Experts of a small language model.
Size: 9 layers, width 128, vocabulary 4096, 15.1M parameters.
Experts: 256 experts in each of 4 layers, 32 SwiGLU neurons an expert, 4 picks a token, a sigmoid router.
Training: a variant of SOAP for the experts, 11463 steps.
Below are experts of layer 3 (counted from 0) of a mixture-of-experts language model. Rows are named router (the router's row for the expert), gate (a neuron's input weights, with its number), up (a neuron's input weights, with its number) and show model dimensions 0-127. Each number is 500 + 40 x the weight over its row's rms, rounded and kept within 0 to 999. Numbers have three digits each.
Before each expert's rows: a language model's description of what the expert responds to. This comes from a sample of Wikipedia text that the model never trained on.

# expert 7
What it handles: LaTeX symbols like ^{, _{, \ and minus signs in math, plus raw bytes of Cyrillic, Thai or accented letters and dashes in tables.
router:508599558488417451493448517446541523591500516462538470516490516403521468401451505484504580534456523494480531507464464490493430455573477489524518467503525505475508453523489486564473518452529503526561519500463471436482481444516471573484619499556478497458487470520454521454525477504464469493487414503495502485501528469529487535518459454439476426457547493520462539430542474461508497535543
gate0:476546535505508403460584566519536493526517584477498507441534537550579484476411517496512548548477493468497577595521460486419463485529511532505563524472507478496519528516526509474543494501558456525555467505452480487536465540522488447526526551525488494471439529543476507503496460471432524447519478508453474550444476470544440546519537520511508497491437536456576556500472571415513534555455
up0:533478559503418442495523539536461471477526543492459544482481562465488543445497417522486539516501534518475508558464553438425498451536440475540552473457554466501485538540439502556484516509512501457511556527524544581554459473468502450497549557564518453459484513525503469485522473438513575394474470512453521520503509453478495477563567459484473470547478542466544521507544479422572533530452
gate1:531527498477484469571570512463507499553570530565520535389456485481575528588510501485545581480482503494500586527450459462542490466495439438482493523500472514474487483454492569570541478512463552559462480469447509543522521606435450530480461493598503524491482502545515553482523474452535521516492545420520489484486535520519497527514510520491502579500479519559481494514561529491448574485486
up1:482483493506476520566488567481572502496435458468471493520521545530469440530423461463467465522430513550433516456447513508530544512489469475451565502518484554518461536521469509574478521457524477508434522531444466500559464464544497453467563491460482460526434589484564499471487498471478514498569467527480532575462537499553460437511567460524435433435545500575505534426521497462545530487529
gate2:451437557415510533484538453481470532530514481512447519459432536527528507509473480508536505469480447555512482455446582490535518586476443493539526482522510531455546468452583513499526502539556547543498469423520503509488568441483531494504517504568446503461421460477497573401513522446459519517406543525457524522465478544433566482471539526452505550457478497545477491473469446492507513547464
up2:505519518481531543496554458500520534514477442428491485515524475480432464528517522471623450461478545500411460551573547458515530510473516502557595460447534504505500498579439439518477500479500489505506492487466505501455510500488548464526480479471485483427559552542495459534536452515527464594542491483517439517462536546442465547525536476479531493545450554480552552578598507533492543517462
gate3:521434510566546549445513494557500598501493534463527467537457543477514461537550562482432524510533535521505555437537525447459501532495523456507455504551475488450431541455459546455550521484434564598429476490532437540528490483477492529486507418541512493543479554525506503489424512461452551499522499579473509515501540519502567468524463491546523559499542456424492450452476482516471433511510
up3:469501517504536508511556497497452517549504546514484489508538496515480469594482617539462379458528498499510494536395482458501497430429495534494511483576483469430472507529472486497518532444520463449509507482478558527493497470497483517449465444497548504569457470480509464444524562475459409485453509482488458533488495440520555399514542522429515480473410455510542480496475479534450525533461
gate4:490497453507494569523461461543432519547585536518514499492501525522552462571449564503505433563545495427511505453479399525471428494487536454580475492504509484447477505535482535493561504507492490464475478519538527565478436513481434574498490458525460442510549477507469506435532566510474398459453529519542416464502515512498585461478437491491439475515451497496423474522486528500526508521517
up4:514494550518540488458486541523486582435496484469511481510529493519481423464456534516453428535460477496447527417487513559461449531542450521451502476545498537473479521474466479552524484528530509467546475445459548448465510529529515455465419475451462406559515491485485452515574462462471475475533491599579482544438471444536470458475509464491406540511525529466497548436469545470535442470531
gate5:505513434433515492472493526485481482544420506548524491503458487609551482471511545495511464481476567500505463434511498496495484521497537549471478500465548501460370597539509507552533512433510518478479440549502450529475575473512463535553523509563426464488531502529494512517552470437502539507488426568486516498453637456460525471511502470500554530511518472496501530459466469496578470525529
up5:476501509531574408539508478538556451441534435508503524563489503477483486521456571496493447530526492524512510492458477529517556482522484579523554498460438456522560497492568398582509508525453466494508506521538544506402438552469490482478491546444486506494460610497490480480476470578443436470535431502542472529515488496537465493438480502466536482504439416559482551486513464498533513520507
gate6:525513533493467441546475442487483462501497551469477466438575437424491541479470557452511557549545465513556530505501430442511402449433513536572512426516458482464485487404473462543528521462505513516508530571474519529488432548546453482526523490474528493539507492445516517450506548501534486480470483448536469477511485529522555434539411485505512509482518502476566496545427535497486514503607
up6:496486470511528462411488454482583534527573499534556518539468501458486469547507467539495486488399501413496495544464498522521542509486534452519412520484573482480433520498555534448464487494467559544571511499471480534474585461483515497545510538507540557521473576502475441576470551490519572488499468478479550501521508451558444543482556493525549547456528426545532443525512505464482457559475
gate7:476448477501423473480529510515501432421445480503448524505498465544464516524496502547493538532523474517481512511453464384453456472486484537476473588430483542504575493480550445411545539472552492480559445544558502495462432484474447501466535501573523407555515476535504463464473490570455523425464485508533483469534508509499539485517533472535519509487483438461537516536541489479606495535458
up7:473533503408497533495471484477483520465462548498422557532493494493560603493515555479528512529501502439496529422500508471475533499557439462446460561467508463451469490518460447425504579440489535491530493443569504559469528470440489484533494511568531445554453384506580521445464513524447501549530507561456499479459582491489511462456453544515514515521544488520484521524476505523473528545519
gate8:555507462454506425574561463511504480520513477525426548503555472510491500458550516463524536507501513497522523521428363493530489483533458530472438473550509590495444487447495463476436562545468606481570494556404490504529488523466462438429506560499488501498469553497551520495549516531487569498505475466519482481520461497507577485492512475536487516462546466553506539472538509475454470445466
up8:493525505489518484464502475474533564488525510465435582540527449495537532528477515496495486467542545482557524446409487465504441540467499497538548473530430484482509452436567484513451504511523496515514553519505478514578530512440471478478470551512458513581450499496439567540542464554441395534536445453511544504484524527535515485480474526530531563498555405520603533532548462502489427460545
gate9:442573484502488477476444468511526494560547500512545445541559520479469483518506572459525472528502464473516470480511549486523518507575506486539581505421513521515523512505511553492433582582518532498567523460499486438511500502440519528533474550543535508408463452527444473535531513494500382505537413498497559457530512458461524485492511497407407491491471491572440485505534457558490534494510
up9:550493535473534581511548491466587447557505524509509502450555468478438583505502445474528467610474505476502527496476585549514488537543491475479467511594498486538500490512556416493593461417493516507439472498549524504503487485499539465484485501533505511483545503492564544425435477556491438493474484496477434553479475534429473463558539533478567446465510445510552486492504483497470524549470
gate10:499589519491428472498474471494535548429475459543473552485497536456486493554492535487519598504511517553502553529543519451479535495458482512557505503436482505486505414501498477382470510554439529559524520491508482449494436454486539518419552534457545477449444415532477617453492577521475469499460510481474492535510515484495497470525498455558497452465483540535486448528467482541460439508543
up10:552571528441567509511511484509526476506526475504433504430526398558531505526491513530530556476491498538470564461546561475427493455441467456536465430540556527519510450552531530456533504529510450557504529494504515516475457452439519583504540579522504475534497450450513533428503485564448463462469562554454507545495441538505524469552479452553460520448493523527547494491487444500492439486435
gate11:525501582455512460511466528514564506508447564466540513481537482514537496406548506508455504540472449506472505490511488417508516547561488508553485566546570426488474516426536474526557547521471539487494539490569510473475495485462542504541528545603494510442525477489491447453466497483452509437468523601460485521530532447517476514483406552464443477538506512541534566452562505456487505482430
up11:522445508503470424506469499521465485495547423558460466497549524527536475541497478500585512463553458485525532532556499598446479483491556466465501405519506447533532484534504559546470485513559551501473451551455531479542501501521460521497484530422498492469551470449466465487480518495545474450499520486538481513456485502510535501544519402505544602519503586497554444561480514500464375535498
gate12:542499487452524543501503466519450489564476551461484480484489517496502528410443505486506559518540529491507479482516510489483457405534463416570550495437471492445497465497591560500559504429475510555596524533490499516508518482464449539425467508564521467474557475463536466442494431493475402489455486453447476470499497513498477485525446592551479476494536510441531539460505476510425469551536
up12:488533534525456501539444496510525502606520582520533485442544550447528539503467462454448523498464477478527447546471507558448520526504391461564497522475518499526488467513502489544504505520571506468524474543530523437496576471558511562443546486557528478460506474498494473435561439504490431511493511501506498516497489478508469545503438560439519467539544519545417577512536439451460551579547
gate13:519449495538512497517488491479514485441558463510483553501487510382456487520536461525572475485466444533526438505445547574517552456491508452535483442522515477452462485551550487559431470456405503487438509571478555508488498446476497551512534512504501497453553488431467541566492474559534519470602537461511449498477516496529565557525458504471468448478502532564548472487516573501462567528514
up13:521545559512537514477528514543476494481468503457506453483535501449517537423623483507546508496549497545511470524479541538444458462477557453477492384520498494478444492476531487506524477554484532516490526516521510520529479433484460472546516512455489491531548506449483570503498516537553563532431555547537482449463421481453453593519429450461506511525544514413480511460505519488430530476395
gate14:430530500464483531538539423487493534474491483586509520454509461582546535530475549484524516525520476456567441513512543433532472458581507481564522495475527477513508573551548532520463558471487533524471521463506438497456462560556496509506465465537552494480474483509524507521474548518412512553512451459484544421526527555449544441499433544539412525437502508514467493477506495618506505546522
up14:570521529498546442491564504458498474439542551496508527471505476523539513450567517437491496519487454519544557531527575540451507551508483426515436539577493446506561443487512521589550509481476444501532548448560548443519461546488508592506507582509479561530539563436509434487463472518504494479521435495527474499413477514536546496526502522523475551508447493528512525532507553456501546552444
gate15:522464541456384507515425439490493465510456463481439486518535507471487510451465506477501478432496493536465467450547538417538543470535529538500448567573490537416508500535469519494484430526455553447590525506510447588494531500504446523390494500525444548525401436501491467477512525525505467491498497507532484466533519503533508519579517504526439495476536443519492465527436508465532529499466
up15:532519540571473542490457422495486419509506527578491468501554517448550569456492551470543513452516443453490548408492455486502495487501493487556419492550571523491543571514463513428527490441488479456493478491524436559495569484537465496485542514503500486498527410464504457492562507464521551476433472508510446441487513519454556538537445528437501539541465495518534481497443538455519532578459
gate16:434484498518489524473457564535533568580497479540548501515471541454494552518403442446514503431489543489450496414449524516525572449465470552452523554502470519497488497493534476511433539478500484456543506447493568489475489515521608485489512455480430519552456489455526455531450534489494503498497423532498545514377520520521457471458484545459497429522556409516475487481523501505482537489497
up16:524546451566502491516479499559549466497528420501453515517517535512507502461502517491503392552457452546474504593502522503461486458471486529483570506526565499514552509539612440572478441492460507524500485573511567527477455446549485442484481535417471435469539496541536457505497498520533504520541559483448484582550422518486476427540521485496460486507484535550491532458409494488494510525507

# expert 18
What it handles: Short word-internal pieces such as ol, v, iv, b in words like condolences, wholly, Colombian, Peñarol, plus sentence-opening There and In.
router:536518536510416427483540501443509424535493505470513458528455539509510468470493421492554492497475517434465568544469481477495518501551499526413420512488486476526437471531535501510519515476472500510470496521451500488507467501523475497526593551446495565420496536542473551495490408543520562502410457475494571502538505582461475564573463453517482462469515449409470468482544491510553485503542
gate0:530521512476454567512541535525537415482520523504457495484483490522492517494449499572502598515429493511510552550517457487494529465528501493493433478561466476452503523553567484560501536447471516555528538493535471503543503549542526528504502519515505482406449472465499498486514495507562544527463445464516567430452502452491533432520562505568429505446536380498485512579538519466547468412470
up0:491516505434496540477411515471534473382497436488536577501492447493453492481472544566421536510563551496494575532464507460480453553550442436501527543596535558490549486510433526452529474485455464533504536495475422485442471506581466499446517457511490432531473450515487510477496499509486531499515492457549522586522548540502553449517439521450446485459468554509534480495497511492506475493483
gate1:482471526470491555536451535510526496479443442442485489482565523517481488449511527457403470554466468514462549465517437558463593517499446527459388519502498561514448546533446509486451566552481496470506498541551551526459510517512569512503585520543454499550484550464458515529509372466514531518477490479479554513495447489514499543503495508535416530492506466530472488511513496525481533559590
up1:491561515499502497511506527453489489486515446522467533485490464510484511476559508573530487494519507476521486423473524472471498525476465494497617486515569471526547564532582495523528526448575564493533475468481502531440541467414398497581498532505414605425537506506515506493551516455510459462498502416515529485497509538472499544572497500462562440453434461480541497561466460479484552483494
gate2:569602546486514440500447563517431489540528530500459458489497564466531513507465529510502506507515405508432518504520516468492531383539472503443490493528462534496536501513549484444514515481489554516500528545470493476503521426520461513370500455508446547471482511534530499521510522444612553466461491494436539428511533520546467446464540487527459487532460528442500545556490516488562509491547
up2:493567528488495495533483581499497587475454545536463405551495487510507537555432450533547505582421404504486480535511506531509511435534521497549515521537487489507559463525487515436536525527539450510500425521541500490559518498518456541469553580569456452504480454506527514512484554452584456496561512495502470476557467435512432438547528478471512504564512514460522544472513503543484465462449
gate3:474461485438554478447537505480550501505455497507555510560497494465526503478531546512543429473491509488469408530449489512537464461597514524415552488547529550530474514488472534543459527486499498570460518474422560510447510506525430466491538465505521471441486449466441459471512499488522401424463490518569385539525509519547593529464490470528465499455547470454536526546495539521520491531486
up3:536448403516512501502571452472489528473488519450491459492549560533511513558469440458525529502485535492509586522430488541472535429395486463477429524533437499498490471537514493496517507473480507520432547575522480522473457523598527533502505469484483434479493420538481505563462545475437570486469481485425486459480475499486471449487417534515488510459527433447543567507497521494526428468503
gate4:483462504447513492471573461532483434523500501546576430515446463516557491446493496481453460485540498438508575591494548513496504485540436475585436518442528482475512495496509537536528526488453440498488494588606479481494548469441473482481461583561482481490550454548519461477538461468483461456399524507483423484439443498491514533466501465449474503488494504475493550559473499490473507557535
up4:524509544427483510494499495532576535480469471538463576460540546554516509507537458475514524445551521559473515455510512565458539542461555470527448451497481457450496458491564529533497523545413505527448496484555524453478520551428506528529474522535431513497510518471504492498514427424509536541548489525560583507491435515523482522518437533552549443504439541542463465501536466451458605536557
gate5:490448476544465479438524426497518450540570494517475498522524484488476472535536468520515559554448579532487476501409532543515565505476504436482581463449536548434524473535509480517580447482462530441538504527519444500515535514553549472447491442475497518440476546486477482506436486589510537462516419494535469408452540518401466545461510507540475499529479551462515512488431481555501482487504
up5:468455468479576435429492517499514530477551510467551509482519503486448533474537564427485502535424510534494549504480477519497423433530499547501514414493497479576501548519458531556427543451493468463571513475523498384472518545553457545534444451498532468493486536549457464484563455513496417468489506522553459481435526480443465510470530529490525577492518512485451544493503531467425449506482
gate6:505493491506407537495574416500529498573462508512419473489485506619501465522568580471532477463525462477519515479467525464543493526512458465501480442594493507489495507483510555499447533443507500493452549503473542512522425508543535455445468470565471493513556476540504579499479518446491484486398535468494484527513522534486516544499447435500442498432497506547513605540505540552482503547509
up6:503466518498519520519475534521532543496436521529448416447548474441468486570419502512528517495431544497475486589547474481554480488569472419402531485467480485496458464570484445484457527500541460529473469544562499522541474505532499436452529569567493495506493499529522458573471463544450514477497499540491476500430539483557488526447448577483515482498540545464498491440520537494425503476412
gate7:479531446483450502497502482515489508542513536431426544445500501537483434495499533519551454440540476507446524488422483504481508498454511506529560435478484515576511512532461502564493511472476468516447569443513506441483414431537487469557505443564495455480537525429520577519495524532465423536557553535575567543537526470472502509573429417530524479510423471516503443488495542486505532507484
up7:497526495440496530567560427476513488499439535503440545516471541519533478480468459559474531534452524565512566530560501503469473555441486494545526488592529557510554486495485496498425521552433506536519507494547490517471490454485543481583515452505490533541469491558590534478482463471459473477481488533503473580500456469516589424531417528503488482387453535559477538519517516441493513471492
gate8:541473498522483463453511488537529498458501479542477519557479507462599500518511497490505517525497550471505495439440596522519416514512453525403512501525523488452469533510501530533491506437579472534543481501470515505518463517504429449560482494450501535426564525496566475510514451511441518491385458485513582457497484473485454551516495546515434425436492536431518430536473492464468577495446
up8:489576494486480453486520515464524406549512491556477546496543450554520491531461510556492504559481523492572498497474489501475554479464565625485509495490545522468503505511578541547459505459572498528530497503505519469531449501567544602478452474523543477483446485546533380502498491504520474565401480423574495492479529507482521544538453478528527485452423444532501519465496472522526517486506
gate9:471456520426519537448536481505498521534527525488528507561530495576518429461488500499549510560409524511467494535516485386526442500477551459501455472554533542520470442529477519529531511466542557536561441468438520557485448451554544536462542445461518525548514572510466445468478491540445423572514483559541572464554492520446465463480544487552529515463432534507538535502506498493480529489528
up9:474539453549509512567516522510498434546540528471498504521546530461531560503482473468419573575548474536467509509549437558499460502531494472538545486533472566466465474475533505487501535495575427569490488505546470512545499574541510511487529504591551488503540506516499478455540465522562527486385498498486437496544514442477486475475436593476541444453559407495521496531527516448494515452479
gate10:440492423492534571505458525535502508523517453482461503428459482478460523487473479526533539542516514517494545505543497485483511414468595507554470523472439500560501441509477563427462581518448527467466466494483477480479482417509534428537437455538456542577480529509494559538494467496538493494460545495494556470527451481427513495511562542514480437456476493473564446469533476527460405478422
up10:476457455511516484493522415489471495472445445530541487521522530465520485483572518466525437455515509495438532503486500535489466422471465492534466457464556479571498516497522496535439487473479513563584546509497499456464525452493429486528469537592495526481587511483460509488410410596531530492454523572577471507466462547469475547514440483538546528503432545465507453557504484536461558494472
gate11:545554478498475452483534486517442433576481450477478562509510464529497478524554497579472503507533495465530504595547511545489443455463521496460476446421493431457565550481511504531483476478546435532520477428464494457483450526449502519503518527497526472484509523563524542526515430501504470470455470522514407470488488584453515552553572494508493471476552455491422418504469426546512496456431
up11:491505561439521510456568485490452505463548425540491573511463564473506472497522517450459484513507479494468528507532522550511455496521442441495444541446425487454401427477461534457460447515542493532524494463510481489438506540499497491519479549477533478473466551473565486524494509499506517470471438460468544555522482534533516582475564525521487528633541527476426527572480525493553461549574
gate12:518497499443577473535515480531430497530455548504517507492489505503517524496495528476576552437441576526560527519526461530488476510534567501506486491434398456492533543502487529471504557481504451466387514450510431509495486484489519581463514511475524452506522550527426467583497453496488507487501551499528512513502531449533497467443536518437516511465464543445571537466546563594518410464542
up12:542505492455465540547494503556520527515424496498474465535516465489471560447489478539552416488492473473563481499535457590478477414558470453532459539539512538445492472511479552528497532459460480550433534517494516502579492430550441533478530519473529569467497476492589467516450476454582539497443511553483503499465483507467571580598467449524507508428526465468503515467494552535525504484539
gate13:478486565496431521547478451494510491448397487475439516560466576559551579501513463455561462492495463488519487488415473528491444509531469490496502544524462473530543511508568497484507492474486570532440493460453508569480536465507449493476495556406488536509511532507555537532474494510493553462513495444466550585640497559559516528559515548500514508491516488488543484492445524491523521444541
up13:506513437497442484512466559514543379480523412458513540481570474540538457499499473494517467438516446596455519529439498475511481501499580500436578422463545545512544541485495509481443516420495520489536471539478587482503495475511464506457491523500517506554526458498432476523469505490448512503575456467559494537505512502426496511494562523490454483487437500458459495503547460561572551503454
gate14:474498575488512485459597524558503530490443501486542518562525532507456551502520544444585460524508523463489517586499506538561576489558463482533507511525507454424504490424471507525502516500535515546438454497449447476491445588470536512494548539523506521513513443510537502527439511451484453509470546538522514542585473588551579506552522485513450453524423527469529531525557520537453523524467
up14:514521480532540491549522498585459499535454454454520539535497508484538536550482593519527500535505473462569561517507514461498444491450489451505514480406457479550513462533536464525470516518593497501465447502534483497475548407486477461496449467546475443441536538451549506499487467509437472396461531476467553497570491468452484538476514532479565558472440495431415528552454504468536460493475
gate15:548470470506478502502492515569515518522451448493532410504452485461573555558565568457525501530490513504516522491535503568522458432549532492468483519437485474570492515492485412460531476481553531480531487549475504491527509446475534517435503523500462452581575486516456507571470485556475502439439516481439506471454428440441481597527496518405510525595478511485494503529484483507478556473472
up15:548547467515507441482459593467478526436533489500480463495514436443495469537455540513570511451486481505476525485492467530479522449467551560432475512549465529496515519469440547518470555445540503532555428511484491497509432503545454531461529424546433444499495639477470523558551433515556540531518513494489531543507494461491545478534507491493539528500507482524502465509454606561483451559454
gate16:447482489490459523533472480513437523468489481505524489565486571517579469524559477434521470508509535406453525556444507483543529544494580488514484544492426481560428441476506542411533562480521553473512472486450505457503455517460548488563563530475594491446545438439483511519571461494534492492499514505426550530517466507540475525524484469525474517521530465509510406523473482495484479532594
up16:504482505496519521492506504524556436496516404556529445524552511447540522466527530505456508490590533549475532485489466503457434520462487529522508501500475543436513510494518412527511492493454537472471528482431470565483437505477495487520521429582512530552593439520488486482560498521548531464558525532612495467414424455507496537530494519469454470527492488460377514484472497545541515506450

# expert 30
What it handles: The verbs be, been, become and go, plus word pieces inside names such as Thornton, Attorney, John and Hungarian.
router:537547544561455475483510444513515503554529474450557489511487511401442545465481447450472566524452517501570450521475451504494436475473495510478493405510518460569470492450521486518530524427525471535549441508495534455504510485505490550560525557481466507513543524540545532459466515476565527563518498436505521503538486533496544531510587485396546485511536474478472562446496579471502460429431
gate0:484526562504483568480457470555491506539460418546511475510515538487465561515472509521512547393491459520478535464527531405565476549568533479515473509477526466570446505498451510448495391549561524496545544436526511501571488504501415515463513515487431522495513490466519464505459525451462453552499532563510502524620526499523466551465464446498503509512511513470471491457493519483503487403456
up0:442520444466449519545580523556508552593478420457482500463506514499521535500525507444501548530485540531476452531532495490467501462481505482551526570467511468482544514442578463507574439532566512454497498524505462555575449480564524423569506421500480537483435461502552484515495492480536506420491515529478570529527468543533517523495539512519513449461456493433449451546504561528546551445497
gate1:526506455521483496483494468588502466505494495527526511460511497444539480537488406485493514491556517476556479474515469509433464486511506461526489456548423545521543485526532594519431464479471443442563497476492413457536434530522468491528504548537497521556529454436523549453522540555570491442579437440477514483499496493459554535487443524563489565490457515422480443532476466445513444458450
up1:523504486486506471576515487512522473483415479518613516528490452488488566519459477453508527543504442523507539488554545552508495445509509492466497498474534475499477448446567538457498478540480561410520501437463498491464572456458506585487498530546409541538509527457464501560544462419457580519527421490484544455515474523535564481550507492509491522537555481501486518555547549454484503588540
gate2:517531473572488608398474431508517504458497509506492510519521560479539498505585483475395563530508481484543449537519483470492463514431568488506509460413480457477470414476462475480516530426492407434518474526469501505502493490530501525509496486485485513550566467511434476499471575487521447537474518469546535429514474463508481518415560556527485494554504552475518531462443457506482500456472
up2:490493490394541543490511563509524464510476428435523447486440582469542437486516505502510522536502439530563544468553494533466573498427494512497450491565476499489485505453491464505495496535495519471482482505467442494523492458529535493570500435574463523509492525511546461483556470520490421534466497478513513526531530523560571503570496555493506588519510404542423484555397548480476518503545
gate3:514528470461520495495541472532425574492525436552500473554448577457536521476481540497497518558495548473552462491484541546503474548464487522451557442561469518574472436491503438494473476452458457517544470478539583505452518538459472433508520430491432463491523467516521435459491468444528505512519555479504542440447513488551586469470500503520474460506523559494445585483503536513405460547464
up3:549531491483429566512516603478495437528470477448490475505568498519565425497467555464551500488507478546468512531458487499533484484524515460502491489467489485559553512482550512459495482416536453466442542462524550417489568406552471499502582502510513542529473524449518529486557600489519552536511473510449502473609533504532521441558523478477484494444471489498469437556459529497555517496479
gate4:491581499520491495457534555502521575508510518487557551506478423528486512512508479512474475425485508533523503518527444453524508492537469497486461402457435546470549506486484473461405453507456469529470504418546480441576520481565472531523471500543455493535545490469522540513513505456546500505500466384531516475501488633513529536516472531453510563533464439495551525447518447521506431437486
up4:447445501547564496504423482526501559543417526515471530432471551511493586508458539486438548510576570469469482480501474535499473486459528474539488572498530494428519507486492496554525453480556583468459418472553513496536505577483526518476485475505560530532462500502531538533463476531534455530509531558516510503452424540523563494475532448548467488546460499494389562522527483474504479421501
gate5:504485486499516542519499510482490446471528552526484545510523537554479525423464460483570520520463486570480529481428462510524489510474521438441569492507504513467573430444519487444457496530516482492556483558592515532432547577511495471493508520521392493535545515531510475511535506415501505489518473522513477548494415606429520486498562500418487523510447548538503535481548532494518414451462
up5:560493559537460453544496479515498487513452492445497548416545526521479552480580523560498508558463491473479458531535465470466497520533483486530466505465459520541488538443460516415523525480552469514415467500431572521532462513486509562556529484480511479401513536489574573562500544502484533424593566447512497497506491581470533514491434500510512553497493502543570492512422509531503526536533
gate6:522538589581435473440533487451478550426507563494477503489571554434511483525485515471446523501573471477528539501499536490481478493481472497519498495474513529611486479464521525507512496473509508579484501498457554517450524501509490573549552474518443489529495522425479551418495511483610435493510451511447545467514469531507559518496494490515563550557547442540500538527529563590498525491558
up6:505496471533581524471574598508468494508506524509525568574506520514512514581459484469469493456538492497553416539473468532436488555481542431483409399461521500502466506484565507482451474584524541558512510517497509462551517475560525540537493486536525488510496507430515487517427542459525491441504522507546505492473498548462536458459581510474448583520465474455495494513453492544469527461582
gate7:492562540537521548474514483558510470539499523479449504526512528438509536536496545572525529503466519493582501460468462493531536516435417517467491476526489527513459499538487470445589438523433524470504467536530508519529536533474454498420551478544424524535454521501592475492499385540467502572460523450506491513477521490491539502430555552444562477451460535506601501475470555556475459482499
up7:430506440491544584555565505540509466591505518527466472424462408465488542546522523500490526465504515500520503546552474407544569493523567558556535518446544448455517435435498449481557508468538524473526427479467531488506571522500539458495482540463536510548455545549540529524410537513556490494438476529541482526511461469535459520486556531473490483544495467475530506526423523523500504489484
gate8:477472441493474518516557509583521495522627468494546466508564465590455537538556485495500467516489512432505446490501483467528495463499503521475478393561488401394473529444530487537595513454529525488508490497485513505567468538497524481483458516508525564602502496532516438561532504453484488499472482514514482544518585504512478552480528481461513472478499459463528521458427508468467549530481
up8:444518514518429562501465477483489459446511504499507490504473462561509490471482488499544467492486477430462578478524580512491567567547473521539562541542511517455473473564470541429433539500519588408555556461499529503496487578478512502493512533505579515458522518499493467480489549510499530438508448479473534519510542512487513527538446541486527454499565429589480544502507392490471559571529
gate9:545457543523472553466555520525566454510446517536476471535482500551473535455555521444436495520446443615497457504521556457544507466511539477499484445530566470483529420475500528536497524513519488504505510462523581455545499496499572512532517502510513486520435588431477498521491582569534580559578540525564522492537503526522426489511489547517433489496503448510479523436521500524474446441484
up9:549575454467485457471395478551455504500511533524419475464522458511465434480535431489546496446534504463466481484447538471512471480519530489479499488567479545492523439516577532533491550547492497531443498581492402434553505473498459497477552564511450572495496431546509474503595455513484551471567496491525451519495554450529466534545481471571493473484473439495454501509541481452483480487456
gate10:581523439460527538515458466542497517567510520450455539500458526415503510539511483495460488483512495491490480479522436623543518526419482464473538489445450518535580526507511446524518478487479581569394504464547411510517484474503497463564519482494499479546528544506465548545502530480542448488510524548479483512422474548485524542525537523544531464571454455478519455556499573523454490448469
up10:556571510545482474569535543533567503500477518486556529506486506573495449568457456530464486521484607556471484463515438520518546542463532474486531503475481507568527551551564473520483620469424449481524492480524481527520573477475509527376503531554505528440483494491529526523437486500503529478559461499530541476489432443460500459503491554552538506479503538525532517450509496548518576512487
gate11:494461568568506499551505508531524506510496572453525603499497463477515502473418501527520471556460452490603473555482517565563570537469500446509548462521544476548521481495505499517536538497484542578536507549467508467534500492504498505544530548448536483514517470493637555489529504516495471453542450559524531496482549527588547556469500494514541484541531441480483431477441525558527458480455
up11:516484507484553392450527520526519519515468520596528579615546447490502485468494495522541515542477420533546437490472515435448521460493526519534486411435431504544477505506537508491548541523476461521456469556522530459506417421487573459502434452483506463424483517430492461410522430505541479521505497523486493489503543502496491484475526532483508506518449486533570469546494504490486482449511
gate12:561453526478512543443495473505548461539472531456512549566579425492441534436517542506491550482533433524470501510482461474546512494481529526537483489457486500519576495507489521461525529498531495466488507470525469460531527479444517579582505518596518431546460504498490549501389484462391553485461493584454532510435442560462452576475478497468511525538484508493479517542534574489517499476477
up12:483450466481460413452522492467494438465481490540476549444487531550547436525436469493489496497516487547560508459489500456524501422531441446507550475577461523564512489584466508467533452475528593554526478533513506478455559490510576519507478505488429458443471517443512517491494510466453478575575473457462477568559485536483536490495533560443559447448526523443464501521508473554441510535504
gate13:484518520501508469490538546532439546544481458467457479539503508479583461573511536431502439564479480490451490480469528480513483463478447488519494457519458482604486521525491504517462476514486502490481523583560516520437499466547561503387542519546374427512566530533509546470504539481484516489541465449443509479545554422489474433489540475478522473516441586460509499532473506507490494426473
up13:484479506461430521531536498452475513560430514521494461431574456442461519498464564504548445493474512462480572510473563518493459450468461513451474475509557449507446527460543548477496461450466489539517601435476505552530466568537503544422541489554451471526477515513498551512534469497427544531468453467467468527437576505502454528470445494529475469540538532444451481536573479528549469547501
gate14:503475519520491410510513486539482519449504477544531444529467458459502518456535453467559519478552523484435474539526564458484470517506525456443412555439482420489485501470459527480444527471499439490530396501518499430459493385471510492492443475505454490511530496495437527531531557454522507481507563417490502511519454464505526514446499514464463414471504460584459496448454481434446482458463
up14:476553557500502427463518420540479497523489568543483535457521449452540421502512515551512494499480525513466542554538477495507428441465472508490545479574534558478499488423483433523469551502500566625506468514532480528505473545537443474560461483465458521393473503534460464458439492513459597455504494530542498486501553479552534579538458532498540496477509492475469548546514497477488469522541
gate15:398519466543542567507513528595468496525501486526484484425525532503510480480521497419487551488484468531473535504475439395556482506458552519464449528479489463535506439466551467475494503447503543564495453517509538479499462461469467468458456513492436451537477530545491438510480474448498483507435495521515425471559481416580517559459535488484493497557530421489404494485452545556496536472496
up15:484448528574533480492598485432478504499489485439476467530513502526523517521476470480516464563589397561483539498481522491504545536542491518452428454549479526480467541547542520462523422486455506459471476527484512506468515454518543561471533550530473462504494481443550503485477537481530471449511506432441586498462447511517527439561464437541457556506480480606583532514514511529452493558510
gate16:446520476474587522541503492569482450484490540542534545529519492549461544484453456487463570526487436507473489540514490489541487468566483526437484471477545508569485484432521493455522411442501497497536454518519527498468526534610434473525506504484431467515483484471526472548444517476592506522477496435494525458585471506507445501473499557442443539473534517410548455438502520435476461499433
up16:457522492501418484520491552453557452458532486549590529501482493470499501534442470571509533456541526483469446545482475504475473562484534522529494526528476513455550472527505537472458444543525477582466538571560484442411444564516456447552538543514499564486496520472497487526414530448521451560464492432506535570497537495501534533546500449532485494506532469562543434520462448525488561478568